{
  "n_layer": 14,
  "d_model": 192,
  "n_experts": 128,
  "experts_per_token": 4,
  "d_expert": 48,
  "d_shared_expert": 128,
  "activation": "clamped_swiglu",
  "moe_layers": [1, 2, 3, 4, 5, 6, 7, 8, 9, 10, 11, 12, 13],
  "router_score": "softmax",
  "normalize_top_k": false,
  "routed_scale": 10.8,
  "balance_loss": 0.0114,
  "balance_bias": false,
  "router_bias": true,
  "init_std_router": 0.03,
  "lr_router": 0.000711,
  "vocab_size": 6153,
  "norm": "rmsnorm",
  "norm_eps": 1e-05,
  "tie_embeddings": true,
  "optimizer": "muon_variant",
  "lr": 0.00856,
  "beta1": 0.95,
  "batch_tokens": [65536, 131072, 262144, 524288],
  "seq_len": 768,
  "train_tokens": 529200000,
  "steps": 2635,
  "dataset": "wikipedia_en"
}
Below are experts of layer 11 (counted from 0) of a mixture-of-experts language model. Rows are named router (the router's row for the expert), gate (a neuron's input weights, with its number), up (a neuron's input weights, with its number), down (a neuron's output weights, with its number) and show model dimensions 0-191. Each number is 128 + 24 x the weight over its row's rms, rounded and kept within 0 to 255.
Before each expert's rows: "gets" lists some tokens that make up at least twice as much of what it gets as of all text; "comes before" lists some tokens at least twice as common just after its tokens as in all text. This comes from a sample of Wikipedia text that the model never trained on. Tokens count by the router's weight.

# expert 78
gets: "\n", " In", "In", " under", " in", " St."
comes before: "-", "| ", "- ", "|", "- Succeeded by:", "  -"
router [124 126 174 136 124 118 160 141 116 114 113  69 133 136 133 152  95 164 164 116 125 183 107 146 103  92 138 120 159 144 135  99 144 138 176 102 149 125 164 119 145 134 146 119 121 141 128  96 102  83 120 114 121 157 100 122 110  94  98  98 135 161 113 128 137 106 103 157 146 164 145 161 130 100 112 149 156 134 133 143 145 118 108 122 165 123 150 157 114 142 111  90 137  88 130 125 149 153 146 111 144 110 148 165 160 111 142 159 169 102 100 139 130 139 120 103 145 165  98  86 138 148  79 123 144 123 153 162  93 137 134 111 156 174  95 124 161 126 166 116 144 138 149 168 155 121 143 133 141 112 161 108 111  92 120 149 124 109 116 102  81 107 104 157  99 149 140 141  80 108 171 104 103  93 132  99 125 126 106  97 159 163 126 128  96 153 118 169 102 115 121 155]
gate0 [100 159 136 107 110 147 148 111 151 132 117 127 123 136 102 126  98 135 146 111 151 127 126 108  80 120 120 152 118 115  84 136 122 127 155 127 136 166 147 110 145 108 136  99 105  74 164 124 139 127 137  99 150 185 109 101 120 143  80 103 111  97 159 106  94 126 105 148 119 154 125 103 137 134 124 166 138 150 151 134 114 142 115  83 153 102 114 125 138 107  46 112 113 196 147 118 117 144 133 156 125 142 154 147 145 122 155 138 128 120 163 134 126  77 127 154 136 145 139 131 152 107 139  93 127 101 154 157 140  88  99 132 131 139 168 156 162  78 144 138 138 136 137 136 160 121 170 111 117 140  56 113  86 136 104  66 172 117 104 122 117 169 118 121 117 158 117 110 149 121 115 138 129 130 102 127 124 143 135 138 147 145  70 105 109 128 157 118 116 149 125 167]
up0 [ 91 149 130 155 138 125 155  96 145 116 102 119 101 135 112 136 103 104 140 129 178 129 103 105  89 128 114 123 100 118 114 149 117 144 164 125 140 151 162 123 139 107 150 119 118  80 152 119 127 128 146 116 131 183 129  94 104 144  88 114 124 100 137  98 139 147 135 133 145 155 135 101 123 139 127 176 127 135 120 126 130 116 127  91 153 119 101 126 144  92  69 123 130 183 146 117 124 107  86 153 127 135 148 140 114 124 179 156  98 142 120 170 140 131 138 150 118 144 133 130 151 122 152  88 109  81 136 136 128  98 135 111 158 156 178 173 149  65 117 130 144 125 136 146 142 134 153 121 116 151  71  81  77 152 125 117 206  87 102 111 130 177 110  96 112 176 137 115 122 123 136 145 130 143 103 116 125 162 132 119 145 120  80 155 116 126 128 111 121 138 152 139]
down0 [108 147 109 107 115 128 165 113 101 106 132 126 130  91 114 139 174 145 121 119 122 134 155  82 138 170  97 140 141 114 122 112 117 142 127 140 160 113 119 118 102 128  95 154 128 157 137 104  96 159 126 129 167 142  92 121 130 152 109 136 111  99 150  86 112 100 180 150 122 146  90 130 143 144 168 112 170 113 119 134 161 168 134 146  97 126 140 118  88 138 136 118 128 119 126 192 122  65 110  96 124 118 112 127 159 100 129 113 127 159 146 132 111 148 132 103 126 129 178 128 162 180  45 128 114 163 156 120 135 141 126 154 135 170 144  98 154 104 126  99 112  99 103 109  99  86 169  98 141 130 194 146 131 116 121 151 103 112 128 130 117 143 128 117 160 105 132 122 117 158 179 151  95 135 152 129 100 132 141 157 104 106 109 139 133 127 143 109 113  97 150 119]

# expert 100
gets: ",", "1", " | ", " in", "% | ", " | ."
comes before: "8", "6", "7", "000", "5", "4"
router [110 134 115  92 139 132 128  97 100 141 145 154 110 143 145 135  92 149 149 129 113 147 151 128  91 137 147  72  88 124 153 100 151 115 123 141 136  96 133 148 138 109 124 140 138  98 133 127 129 134 160 107 155 167 155 133  90 134 143 147 141 143 111 112  96 130 119  86  99 120 123 163  51 133 141 121  97 129  89 154 150 130 122 114 123 170 157 144  86 156 114  80 103 143  98  97  92 127 137 114 147 123 115 143 173  80 150 113 123  90 122 152 124 139 146 102 155 124 124 151 117 110 120  84 142 161 129 152 155 136 106 136 179 169  93 128 151 115 137 133 108 143 112 105 133 107 132 142 141  79 105 174 117 119 163 176  83 120 138 118 138 120 131 173 165  90 115 150 142 157 162 126 132 104 133 127 101 109 110 117 144 133 110 154 134  70 136 148 181 160 123 139]
gate0 [ 97 117 146 136 118 121 128 142 111 131 130 128  99  72  85 142 205  92  75 141 117 135 154 141 159 115 132 139 136 140 158 114 164  61 140 153 122 171 137 122 124 117 101 165 143 118 108 150 171 112 136  93 128 139 166 111 138 139 123 107 136 126 120  77 161 159  90 124 151 145 143 131 151 106 147 123 147  92 137  99 103 146 122 132 144 145 147 134 164 119 127 144 165 123  86 108 153 125 153 140 156 114 126 161  99 126 145 155 118 109 125 123 107 124 114  98 112  92 112 112 122 180 135 149 167 111 168 115  92 147 146 129 108 109 103 115 105 133 135 150 135  91 133 150 108 138 146 140 151 167 128  92 104 128 127  89 176 141 107 143 120 117 150 135  94 128 152 148 116 131 145 166  83 179 167 126 157 142 123  81 113 115 143  93 124 111 104 142 166 120 105 154]
up0 [122  89 149 113 127 160 119 141  90 110 131 147 104 123 107 131 163  99  84 145 155 140 151 115 154 107 112 125 108 116 135 101 163 121 152 157 128 122 143 133 102  71 131 183 140 107 114 131 146 112 120  66 154 110 165 101 144 168 140  99  96 113  96  93 139 195  82 106 139 139 113 122 125 151 159  94 133 121 160 119 114 153 135 149  99 139 146 138 162 137 124 137 166 127 117 108 170 135 105 126 124 110 118 112  71 133 140 143 118 124 124 105 128 126 130  93 117  93  91 139 104 156 117 131 158 141 152 113 114 108 157 145 115 129  86 125 141 142 122 134 129 129 133 108 116  97 100 122 156 169 141 123  69 109 150 128 193 140 127  98 126 103 113 158 133 105 129 186 108 139 131 159 152 140 148 152 154 111  86 112 104 126 129 134 158 104  92 150 184 122 122 155]
down0 [150 126 126 124  89 111 132 156 114 143 128 108 155 154 160 141 118 112 116 139 152 135 124 153 123 115  93 134 127  73 129  68 150 123 124 137  96 153 128 110 148 187 134 138 132 111 115 110 138 124 159 171 125 141  96 140 131 130 161 122 111 153 117 196 154 112 132 179  81 132  88 119 150 134 144  91 108 106 134 123 127 101  96 171 112 116 141 110  86 101 124 132 130 134 152 123 156 104 123  88 181 128  99 123 162 137 132 196 106 125 131 160 114  99 150 119 126 157 140 141 108 124 142 118 164 128 151 124 105 145 149 106 158 112 125  98 123 129 117 129 110 124 140 114 110  86 148 131 127 173 160 127 141 129 131 125 125  97 134 123 191 150 142 156 138 158 119  64 137 158  93 117  94 103 135 154  91 144 148 123 150 130  81  76 130 123 116 143 117 109  75 115]

# expert 72
gets: " (", " ", " in ", "\n\n", " | ", ", "
comes before: "1", "2", "The", "\\", "0", "$"
router [142 141 121 128 159 108 142 105  90 150 101 124 107 124 146 142 133 135 177 104  87 142 141 184 152 167 140 115 123 160 141 126 170  82 150 111 153 161  98 150 145 133 116  76 132 142 126 147 135 153  78 136  77 195 177 109 122 140 122 141 102 144  87 124 127 126 120 134 110 117 100 143 116 144 146 166 114  92 122 143 135 168 176 113 110 149 142 122 125 100 130 121 122 142 115 130 138 184 153 129 147 138 114 132 105 152 102 110 167  97 118 134 155 106 120  94 134 116 116  82  91 136 148 124 142 109 167 134 113 154 148 154 125 150 104 135 121 163 136 131 138 116 154 122 144 108 112 157 178  84 108  87 100  94 153 154 156 133 190 141 145 107 127 111 105  97 129 142 122 101 162 156 114  91 161 129 121 100 135 149 119  91 133 144 109 127 122 154 148 105 129 137]
gate0 [130 153 128  94 127 171 161 149 126 131 101 110 185 123  85 145 100 100 116 147 132 123 138 188 130  76 127 118 145 128 151 121 149 121 103 132  80 106 127 151 150  76 137  79 166 147 116 149 126 122  82 122 109 132 155 132 101 129 151 120  95 152 185 140 113 121 103 141 116 130 134 151 135 146 173 152 123  78 113 138 102 125 104 125 140 145 143 101 151 111 154 118 152 110 121 150 108 108 120 136 110 117 121  77 152 131 119 126 135 126 108 123 163 145 157  97 142 130 178 154 109 122 134 149 119 131 121 142 147 148 101 110 150 137 118 128 140 144 165 142 102 134  81 112  78 167  96 155 106 138 131 123  99 152 138 136 163 135  96  73 118 131 117 129 120 131 129 106 143 163 153 123 140 168 168 106  87  81 124  94 121 104 142 160 145 133 141  80 113 145 175 107]
up0 [143 153  86 117 123 161 133 149 129 107 124 118 180 108 123 149  92 128 127 142 127 145 130 191  85 108 115 129 159 128 146 128 147 114  88 118  80 114  87 146 123 134 135  97 160 143  94 147 148 109 106 107 127 143 155 117 116 123 119  89 111 144 175 161 122 108  86 169 138 131 141 151 146 161 166 123 120  89 110 121  65 121 141 114 135 161 127 104 138 131 193 151 158 127 109 190 117 105 133 138 140 129 127  80 138 107 134 157 151 104 104 163 150 148 152 101 117 111 167 151 123 140 172 160 121 139 169 143 122 130  83 137 150 115  83 128 113 141 178 133  79 130 112 131 125 162 125 130  79 147 123 111 146 145 141 113 143 142 116  95 121 108 144 105 106 142 132 134 141 144 144 135 152 144 153 108  85  90 133 115 142 126 142 171 122 126 127  84 134 123 132  94]
down0 [142  91 122 117 136 125 106 135 124 116 112 144 116 138 124  89 162 142 150 118 106  93 137 150 128 117 160 130 127 118 142 125 125 112 125 131 129 140 167 156 142 115 111 157 155 141  72  93 120 102 150 173 119 118 186  77 157 197 122 112 145 120 120 149 112 117 141 154 101  97 147 152 225 127 112 128  89 160 146  74 126  92  64 137 110 142  98 117 148 129 121  99 167 118 103 119 179 133 114 148 138 121 100 156 102 122  99  96 131 162  92 151 126  96 197 116 139 121 103 145 140 130  99  95 138 125 116  97 134 115 126 101 146  96 185 131 144 131 119 114 115 110 140 116 151 128 105 130 134 131 133 122 151 112 137 115 119 142 112 136  69 146 155 171 137 141 139 120 132 144 145 164 140 119  99 106 129 136 160 143 107 121 145 103 124 121 130 151 110 126 137 150]

# expert 21
gets: ".", "\"", ").", "s.", "\",", "\"."
comes before: "\n\n", " The", " He", "\"", " In", " In "
router [152  63 138 117 160 115 125 106 127 133 113 111 140 123 138 168 118 104 100 113 105 166 170 121  95 142 127 118 168 149 114 100 153  91 123  90 147 127 120 132  87  96  98  91 140 124 152 130 115 167 109 130 121 165 104 151 116  83 132 172 122 131  84 109 148 127 155 115 113 149  99 162 115 157 161 158 137 104 138 117 163  93 144 107 165 164 112 145 133 154 116 111 126 162 155 111 109 171 114 123  98 120 118 154 131 131 157 125  98 105 157 145 174 101 139 152 155 101 160  91 109  98 139  93 118 108 139 100 158 124 111 107 118 139 155 114 156 160 130 118 127 146 129 141 106 111 107 134 175 151 103 116 146 119 161 126 136 129 128 130 158 143 154  92 139 176 128 169 127 120 171 130 121 118 168 175 162 127 166 128  98 103 153 123 102 123 116 106 118 130  87  81]
gate0 [104  93 109 110 121 136 158 135 147  86 131 144 157 159 104 118  97 112 153 120 108 128  99 162 148 125 113  56 163 109 126 142 124 127 100 134 138 164 145 132 118 137 133 126 127 143 135 116 161 121 123 131 151 125 125 103 160 121 156 134  86 181 133  95  79 121 142 163 151 153 102 152 137 144 129 155 137 137 106 130  87  88 160 131 181 125 155 154 102  94 131 152 100 124 131 213 174 138 141 133 130 104 131 127 153 130 127 146  78 104 102  93 156 151 139 123 139 180 122 131 129 156 103 129 154 102 122 114 144 129 113 129 108 148  94 123 125  96 125 109  94 105 112 150  96 127 146  87 162 130 119 118 132  92 132 101 146 102 105  80 161 132 141 111 121 136 155  88 115 103 105 115 103 165 132 152 158 148 118 182 153 151 115  98 154 129 138  96 150 131 145 115]
up0 [119 114 117  93 134 117 183 137 134 107 123 179 130 150  91 135  87 131 139 140 106 121 114 122 129 156 109 101 171 178 145 152 153 109 128 141 126 131 133 139 134 119 113 121 106 111 156 139 159 112 119 134 132 129 131 111 151 120 143 132  55 170 116  94 100 136 128 163 171 135 118 159 163 150 135 123 119 123 136 117 136 112 163 155 180 146 127 154 145 122 153 148 116 103 132 211 169 144 122 123 137 135 127 112 149 113 139 138  47 124  90 103 127 182 124 139 147 180 129 131 118 147 111 145 126 107 114 137 159 139 124 120 113 117 144  93 108 112  71 126  73  86  73 139  97 128 141 112 187 104 144 108 135 100 134 133 162 101 122 107 140 128 128  97 118 120 145 104 136 109 115 128  89 135 100 140 150 141  94 148 141 132 131  86 122 118 132 119 120 126 109 146]
down0 [123 118 149  94 125 145 107 123 145  84 118 128 104 149  81 127 161 138 105 120 126 144 186 132  99 107 171 102  95 127 114 121 144  83 127 176 147 136 150 129 143 121 113 153 108 116 144 144 134 103 147 136 154 138 134  93 134 105 141 154 131 145 134 148 133 131 143 131 111 108  94 108 129 101 162 150  96 131 123 109 160 130 129  85 125 144 129 118 112 146 121 118 107 125  63  94  91 103 112 141 122 120 108 135 196 157 150 103 139 150  92 128 155 147 138 156  83 182 114 135 122 132 161 151  98 131 133 142 125 128 142 124 119 124 158 123 108 123 148 117 153 119 102 147 155 115 152 145 142 132 120 135 105 152  82 143 215  99 141 140 167 117 112 141  95 118 139  97 149 152  66  98 115 143 167 167 161 125 143  84 109 135 135 105 128  81 103 141  92 139 127 164]

# expert 31
gets: " \"", "/", " (", "\n\n", " | \"", "–"
comes before: "2", "1", "B", "M", "The", "10"
router [171  99 117  86 155 129 127 118  88 158 131 128 112 150 108 153 105  89 108 163 120 110 139 132 147 156 116  99 102 146 113 130 166 109 125 115 185 139 105 118 122  99 105 100  82 111  86  98 127 105  88 107  77 144 153  97 155 173 109 133 148 133  89 145  95 109 146 128 128 137 131 154 121 137 152  82 134  90 139 119 148 142 126 111 112 144 150 154 128 137 142 151 119 128  79 110 104 144  79 160 145  98 134 136 147 155 122 149 104 131 148 139 151 142 118 113  98 104 136 130 117 118 100  96 152 119 137 110 135 126 135 106 163 151 162  98 116 184 129 127 120 146 146 146 167 108 126 141 138 106 152 119 115 130 122 119 137 133 158 132 142 131 133 149  77 165 151 187 187 142 146 126  84  66 113 170 159 100 143 131 120 143 183 131 110 121 142 128 110 125 118 112]
gate0 [138 105 116 131 120 105 113  95 125 171 136 130 156 121  76 117 121 131 140 151 106 150 114 128 121 148 140 128 140 138 176 110 101 140 151 139 141 122 122 150 181  99 134 140 102 108 116 148 117 134  99 124  97 158 112 126 170  99 139  74 126 100 184 120  95 128 164 172 169 145  89 147 107 119 178 170 132 122 105 144 101 133 153 145 127 103 132  84 115 120 148 140 114 127 141 167 140 138 112 130 125 150 127 143  92 134 106 178  93 135 115 139 132 167  90 121 110 119 152 125  72  97 135 107 124 106  97 117 129 161 114 121 159 101 172 104  92  96 119 119 120 115 113 119 133 162 120 148 118  97 138 145  97 132 169 104 123 170 136 127 147 128 157 141 132 128  77 128 110  85 156 148 157 166 125 104  87  93 165 113 129 103  77 148 126 127 110 155  96 163 125 125]
up0 [131 127  93 140 110 135 112  97 116 155 169 139 121 146 103 147 131 117 103 148 125 135 106 162 153 145 144 132 142 127 180 130 124 154 150 129 137 176 148 158 162 126 124 131 169 125 124 129 153 113  84 113 116 131  99 134 149  94 134 117 146 112 188 116 137 116 124 115 130 138 109 143  82 132 168 159 109 135 176 146 117 119 163 146 126  51 147  97 114  85 142 147 128 136 168 190 137 143 143 122 132 114 114 139 142 113 117 175 112 174 121 135  89 153  84 127 102  88 152 175 130  93 136  78 134 126 138 149 149 101 120 100 118 139 119 124  87  82 122 106 105  96  93  99 147 155 119 129 135 108 111 185 137 116 132 126 121 149 148 119 120  99 158 132 113 129 114 120 109  95 137 165 127 172 133 144 101  91 139 120 162 128 107 145  69 125 133 143 119 108 139 110]
down0 [120 154 152  85 169  66 116  99 114 160 100 114  75 112 141 141 157 110 154 137 137 134 161 153 134 133 160  80 130 142 125 134 145  97 107 132 148 159 119 130 132 115 160 127 148 122 112 124 123 151 139  98 123 147 141  66 123 138 138 133 141 172 113 115 113 108 122 113 154 167  72 118 199 129 118 106 168  95 127  89 110 167 126 105 125 121 124 117 108 141 105  97 131  88 108  79 155 162 105 135 127 117  80 120 132 135 116 107 153 119 140 152 103 113 163 126 112 157 147 120 130 122 118 108 107 113 151 114 121 135 127 194  90 125 170 116 135 163 156 115 121 151 156 109 158 107 148  95 128 127 134 108 108 123 130 130 179 124 148 107  80 145 142 142 115 152 114  98 132 127 159 112 128 103 101 123 159 145 155 134 128 171 129 122 167 134 132 137 115  83 179 129]

# expert 73
gets: "\n", "\n\n", " |", " =", "|---|---|---|---", "Scientific classification"
comes before: "-", "|", "| ", "- ", "\n", "- M"
router [152 121 114 119 172 118 143 150 104  91 146  91 106 144 156 157 130 146 112 142  83 168 141 123 105 102 147 119 151 164 151 134 165 124 133 107 162 152 130 117 161 139 173 119 157 152 107 153  98 120  87 159 112 162 129 127 120 111 117 112 103 139 157 130  83 142 102 127  94 151 114 152 151 113 111 124 173  86 146  85 132 173 117 131 128 114 166 143 110 139 166  77 132 132 116 142 121 139 135  76 160 146 137 135 140 180 120 142 165 127 169 123 110 109 125 122 111 137 111 108 143 116 127 131  79  79 118 172  91 149 127 103 109 121 129 140 157 169 149 130 107 146 138 157 110 101 155  92  95 146 128  81 150  82 168 129 145 132  83 124 136 118 113 127  94  96 166 152 102 129 142 117 121 130 111 141  97 140 113 155 126 125 145  96 125 168  87 104 108 116 130 134]
gate0 [128 136  93 106 140 125 122 133 146 142 180 129 149 149  96 130 117 133 122 155 145 131 134 130 129 154 107 132  94 125 129 171 171 140 153 111  88 129 110 128 126 112 161 142 172 107 138  78 119 125 139 137 142 143 116 157 138 149 123 199 157 154 131  96 126 122 151 108 103 108  94  71 107  93 100 133 161 161 145 149 123 119 139  64 136 118  95 117 117  92 157 131 112 137 141 101 158 133 108 123 150 129 147 117  90 156  83 115  99 123 116 120 142 113 140 135  69 129 126 102 117 108 172 101 100 114 167 173 126 133 115  86 168  92 132  92 145 165  88 122 139 123 118 162 114 124 102 123 123 134 123 121 129  96 142 117 154 109 150 134  95 118 123 102  99 119 108 123 173 149 107 167 167 156 119 131 134 159 121 106 168 143  97 172 118 113 141 128 166 134 160 161]
up0 [142 145  54 135 145 113 105 150  98 130 174 143 119 105 105 136 124 153 117 132 115 104 154 165 108 153 137 132 110 110  73 173 146 120 174  95 127 112 123 157 122 136 139 141 135 101 161  83 115 108 150 154 144  92 115 185 130 143 159 154 145 160 125 107 133 118 132 126 111 102 100 100 153 101 106 133 134 148 140 145 123 134 184 121 136 121 125 106  94 119 137 125 102 127 119 131 166 140  97 110 138 144 142 170 113 151 106 157 106 146 124 135 151 112 126 157  95 132 129 121 122 124 109  80 124 107 154 138 116 143  96 100 144 143 117  82 150 172 109 163 114 127 133 146 111 126  75 143 111 128 107 126 132  97 131 113 163 109 150 149  81 115 119  56 128 127 107 123 156 155 164 116 141 113 129  95 132 158 125  90 128 119 136 134 143  96 158 144 203 116 128 174]
down0 [119 115  73 107 116 144 136 130 160 122 101 115 133 139 138 130 148 147 122  85 142 124 119 117 170 171  91 138  88 106 159 137 182 170 146 133 158 125 121 165 111 120 131  89 122  94 131 136 140 140 143 126 145 149 124  89  99 128 127 166 130 130 132 112 105  76 177 105 118 149 135 138 112  78 143 122 106 119 137 122  83 153 138 168  97 107 130 145 163 113 192 169 140 113  99 133 139  81 116  72 143 158 138 132 100 103 138 134 128 159 148 118 133 131 129 125 149 152 118 156 101 138 132 121 159 158 124 154 151 116 127 117 149 109 176 103 107 164 117 113 117 112 114 160 122  95 149 123 123 105 141 133 144  95  96 137 135 143 134 116 134 105 111 114 174 130 135 138 167 179  93 128 107  74 155 135  77 150  94 126 111 155 115 113  98 102 100 177 123 123 137 124]

# expert 37
gets: "\n", ",", " and", "–", " | ", "\n\n"
comes before: "|", "| ", "7", "|---|---|", "-", "000"
router [139 102 124  90 177  93  92 131  72 136 165 103 100 120 119 109 105 131 117 166 134 156 159  94  93 116 149  83 136 163 130 111 114 141 103 123 150 117  92 149 111  99 142 139 102  91 118 139 125 107 139 122 142 125 126  91 133 174 138 156 110 150 136 118 166  91 150 151 110 114  90 124 121 155 142 167 127  77 125 142 178 134 142 121 127 178 120 167 128 142 127 115 102 119 112 139 121 128  97 141 125 118 122 112 148 183 145 121 142 105 184 116 159 164 160 115 131 101 115 104 127 129 136 137 156 152 148 153 151  99  97 164 155 130 143 182 134 153 140  83 121 151 140 132 109 107 110 108 143 148  95 139 164 127 162 115 124 154 150 116 142 135 116  95 110 114 158 145  91 126 150 140  82  83 173 112 133 104 150 115 145 134 101 157 112 146  85 101 130 146 107 121]
gate0 [141 144 150 117 155 112 118 124 127 171 116 113  89  88 117  97 182 160 128 149  98 131 117 121 130 107 134 110 121 143 116 186 143  87 104 145 140 124 181 147 131 127 122 130 151 101 145 195  93 114  82 114 159 127 122 154 141 146  85  86 130  76 128 113 144  97 133 121 102 133 142 112 126 120 136 172 150 134 104 106 144  97 105 128 177 128 138 135 125 146 124 147 135  99 135 171 140 128 128 134 118 135 143 139 149 159 143 141 122 107 138 118 116 129 108 170  72  94 125 180 177 116 127 117 102 184 122 134 160 115 139 130 165 103 145 124 168 152 151 100 140 138 134 121 122 155 118 163 129 150 154 102 111 166  69 113 123 124 172 153 149 118 156 143  83 130 159 113 120  97 119 119 121 105 172 129 113 127 133 149 125  96 125 137  97 133 110 117 142 106  83 102]
up0 [147 126 140  97 185 131 110 124 127 191 126 117 107  75 124 116 141 133 126 121  99 131 144  97 157 124 129 123 135 148 116 154 109  74 118 119 134 144 172 123 129 166 134 131 146 117 125 125  92 139  94 120 118 121 116 118 115 143 119  90 108  88 131 109 137 101 145 152 101 168 134 112 132 138 123 170 136 108  90  96 137 110 162 132 177 139 184 115 115 116  82  84 138  75 141 183 136 200 136 141 132 112 146 109 161 141 119 152 120 113 140  97 120 126  95 144  72 130 125 188 138 118 136 104  99 130 105 144 146 142 148 125 160 130 182 135 149 134 134 109 135 139 130 117 141 158 130 146 100 146 155 106 126 142 113 120 119 127 159 160 122 111 147 140  73 114 157 101 135  65 124 134 112  91 145 146 123 130 111 164 115 126 144 131  98 137 107 143 127  91  85 122]
down0 [166 140 114 132 114 110 129  93 136 151 150 132 128 128 141 104 126 124 103 145 152 177  86 118  79 101 136 123 133 120 162 115 110 125 108  96 102 119 194 117 136 144 147 133 143  90 145 121 135 119  98 125 113 130 150 130 118 162 130  98 153 155 150 138 136 138 116 159 103 147 126 109 157 143 156 162 138 103 115 113 113 107 130 136 136 151 151 133 131 126 130 120 130 143 117 113 132  83 164 142 111 105  44  76 128 140 111 114 157 134 140 179 145 190 131 123 146 112  95 112 132 111 162 128 126  93 150  96 103 122 129 151 195 115  98  67 144 129 170 105 164 137  96 146 181 136 156 111 120 135 100 152  94 142 132  95 165 126  95 132 130 127 123 109 109 117 154 123  67 163 133 107 141 143  89  72 133 141 140 133 119 130 137 136 144 145 117 123 156 144 103 125]

# expert 120
gets: ".", "s.", ").", "es.", " there", "\"."
comes before: "\n\n", " The", " He", " In ", " In", " It"
router [158 141 138 130 164 160 131  93 110 119 129 126 138  95 143 115 102 135  96 114 109 164 111 116  95 165 144 123 158 115 125 116 131 147 123 105 164 125 110 105  87 102 150 102 131 125 127 105 100 140  78 147  82 179 102 121 142 120  80 138 107 155 102 144 126  93 172 116 143 165 121 146 107 120 135 128 169  87 134 133 141 146 162 129 122 143 106 138 159 145 120 108 183 148 108 144 103 158 156  99  87  94 128 127  85 116 181 106 139 101 190 133 148 131 109 127 159 109 121 125 125 131 178 126 135 112 115 140  88 137  92 117 126 130 149 128 138  96 109 121  92  89 166 139 122 100  94  90 150 150  94 123 174 117 117 136 115 133 117 125 173 118 140 145 143 182 132 133 139 111 160 127 143  82 157 140 102 122 119 127 102 143 101 107 145 125 104 180 144 114 114 150]
gate0 [139  80 110 113 165 143 110 133  98  67 133 121 129 104 119  85 115 130 120 105 124 142 127 136 122 165 144 145 170 111 152 118 134  80 112 121 103  87 157 123 160  83 103 156 105 104 126 135  96 116 181 162 160 123 144 118 103 137 155  77 145 160 131 165 123 102 124 143  89 128 151 127 115 105  96 155  76 157 108 159 115 115 142 101 130 144 118 172 131 116  80 123 145 159  98 125 128 138 108 127 132 120 116 156 172 117 151 132 114 158  98  94 137  77  99 156 171 114 129 121 154 126 134 108 117  87 114 139 104  80 105 140 143 112 107 174 112  79 165 168 148 123 114 168 135 140 158 132 118 126 156 108 136  95 132 158 117 106 147 133 141 138 128 107 131 124  87 112 159 116 133 156 107  98 154 145 128 113 125 138 107 133 147  86 100 110 145 134 146 126 151 154]
up0 [111 142 111  97 126 151 120 108 126 120 107 147 117 106 155  87 108 160 126 108 145 117  85 160 132 128 182 132 146 144  86  89 121 114 117 122 103  92 102  69 147 109 138 137 111 114 134 122  76 119 153 152 182 115 144 102 136 128 205 116 124 149 135 149 124 114 103 130 151 126 146 126 117 145 110 155 142 131 126 174 102 102 179 138 189 160 127 133 166 131 148 166 119 108 128 156 125 144 105 138 141 138 123 114 141 120 142 150 113 156  95 147 129  60 141 119 175 161 121 107 137 137 131 123  87  92 108 123 131 108 104 129 143 112 125 110 120  73 160 168 120 129 106 154 137 118 155 124 148 129 128 136  92  95 134 161 146 115 119 120 173 141 103 115 108 113  85 117 151 120 160 122  89 126 131 145  99 132 130 166 123 135 140  93 160 120 166  97 114 131 132 177]
down0 [142  99 123 118 119 137 108 135 111 138 118  85  91 136 132 181 136 108 111 122  84 161 161 151 137 189 120 153  70 143 144 118  72 112 128 152 159 116 100 150  93 126 161 121 135  98 129 172 146 141 138  91  82 159 129  90 154 135 146 131 126 143  96 142 167 130 120 159 143 195 150 145 157 108 104 156 139 123 116 118 121 146 122 178 140 108 158  99 133 138 142 112 157 159 150 145 141 112  90  73 123  91 118 125  89 104 120 128  96 102 163 141 161 141 132 102 128  95 143 112 146 169 124 168 127 124 161 144 117 152 119 109 107 138 103 113 158 138 129  93 114 146 115 104 152 134 126 123 116 128 111 138 114 107 107 131 113 120 123 101 119 152 123 141  93 150 145 137  96  74  83 154 126 138 116 113 145 119 116 128 104 133 141 162 199 135 138 123 130 130 139  94]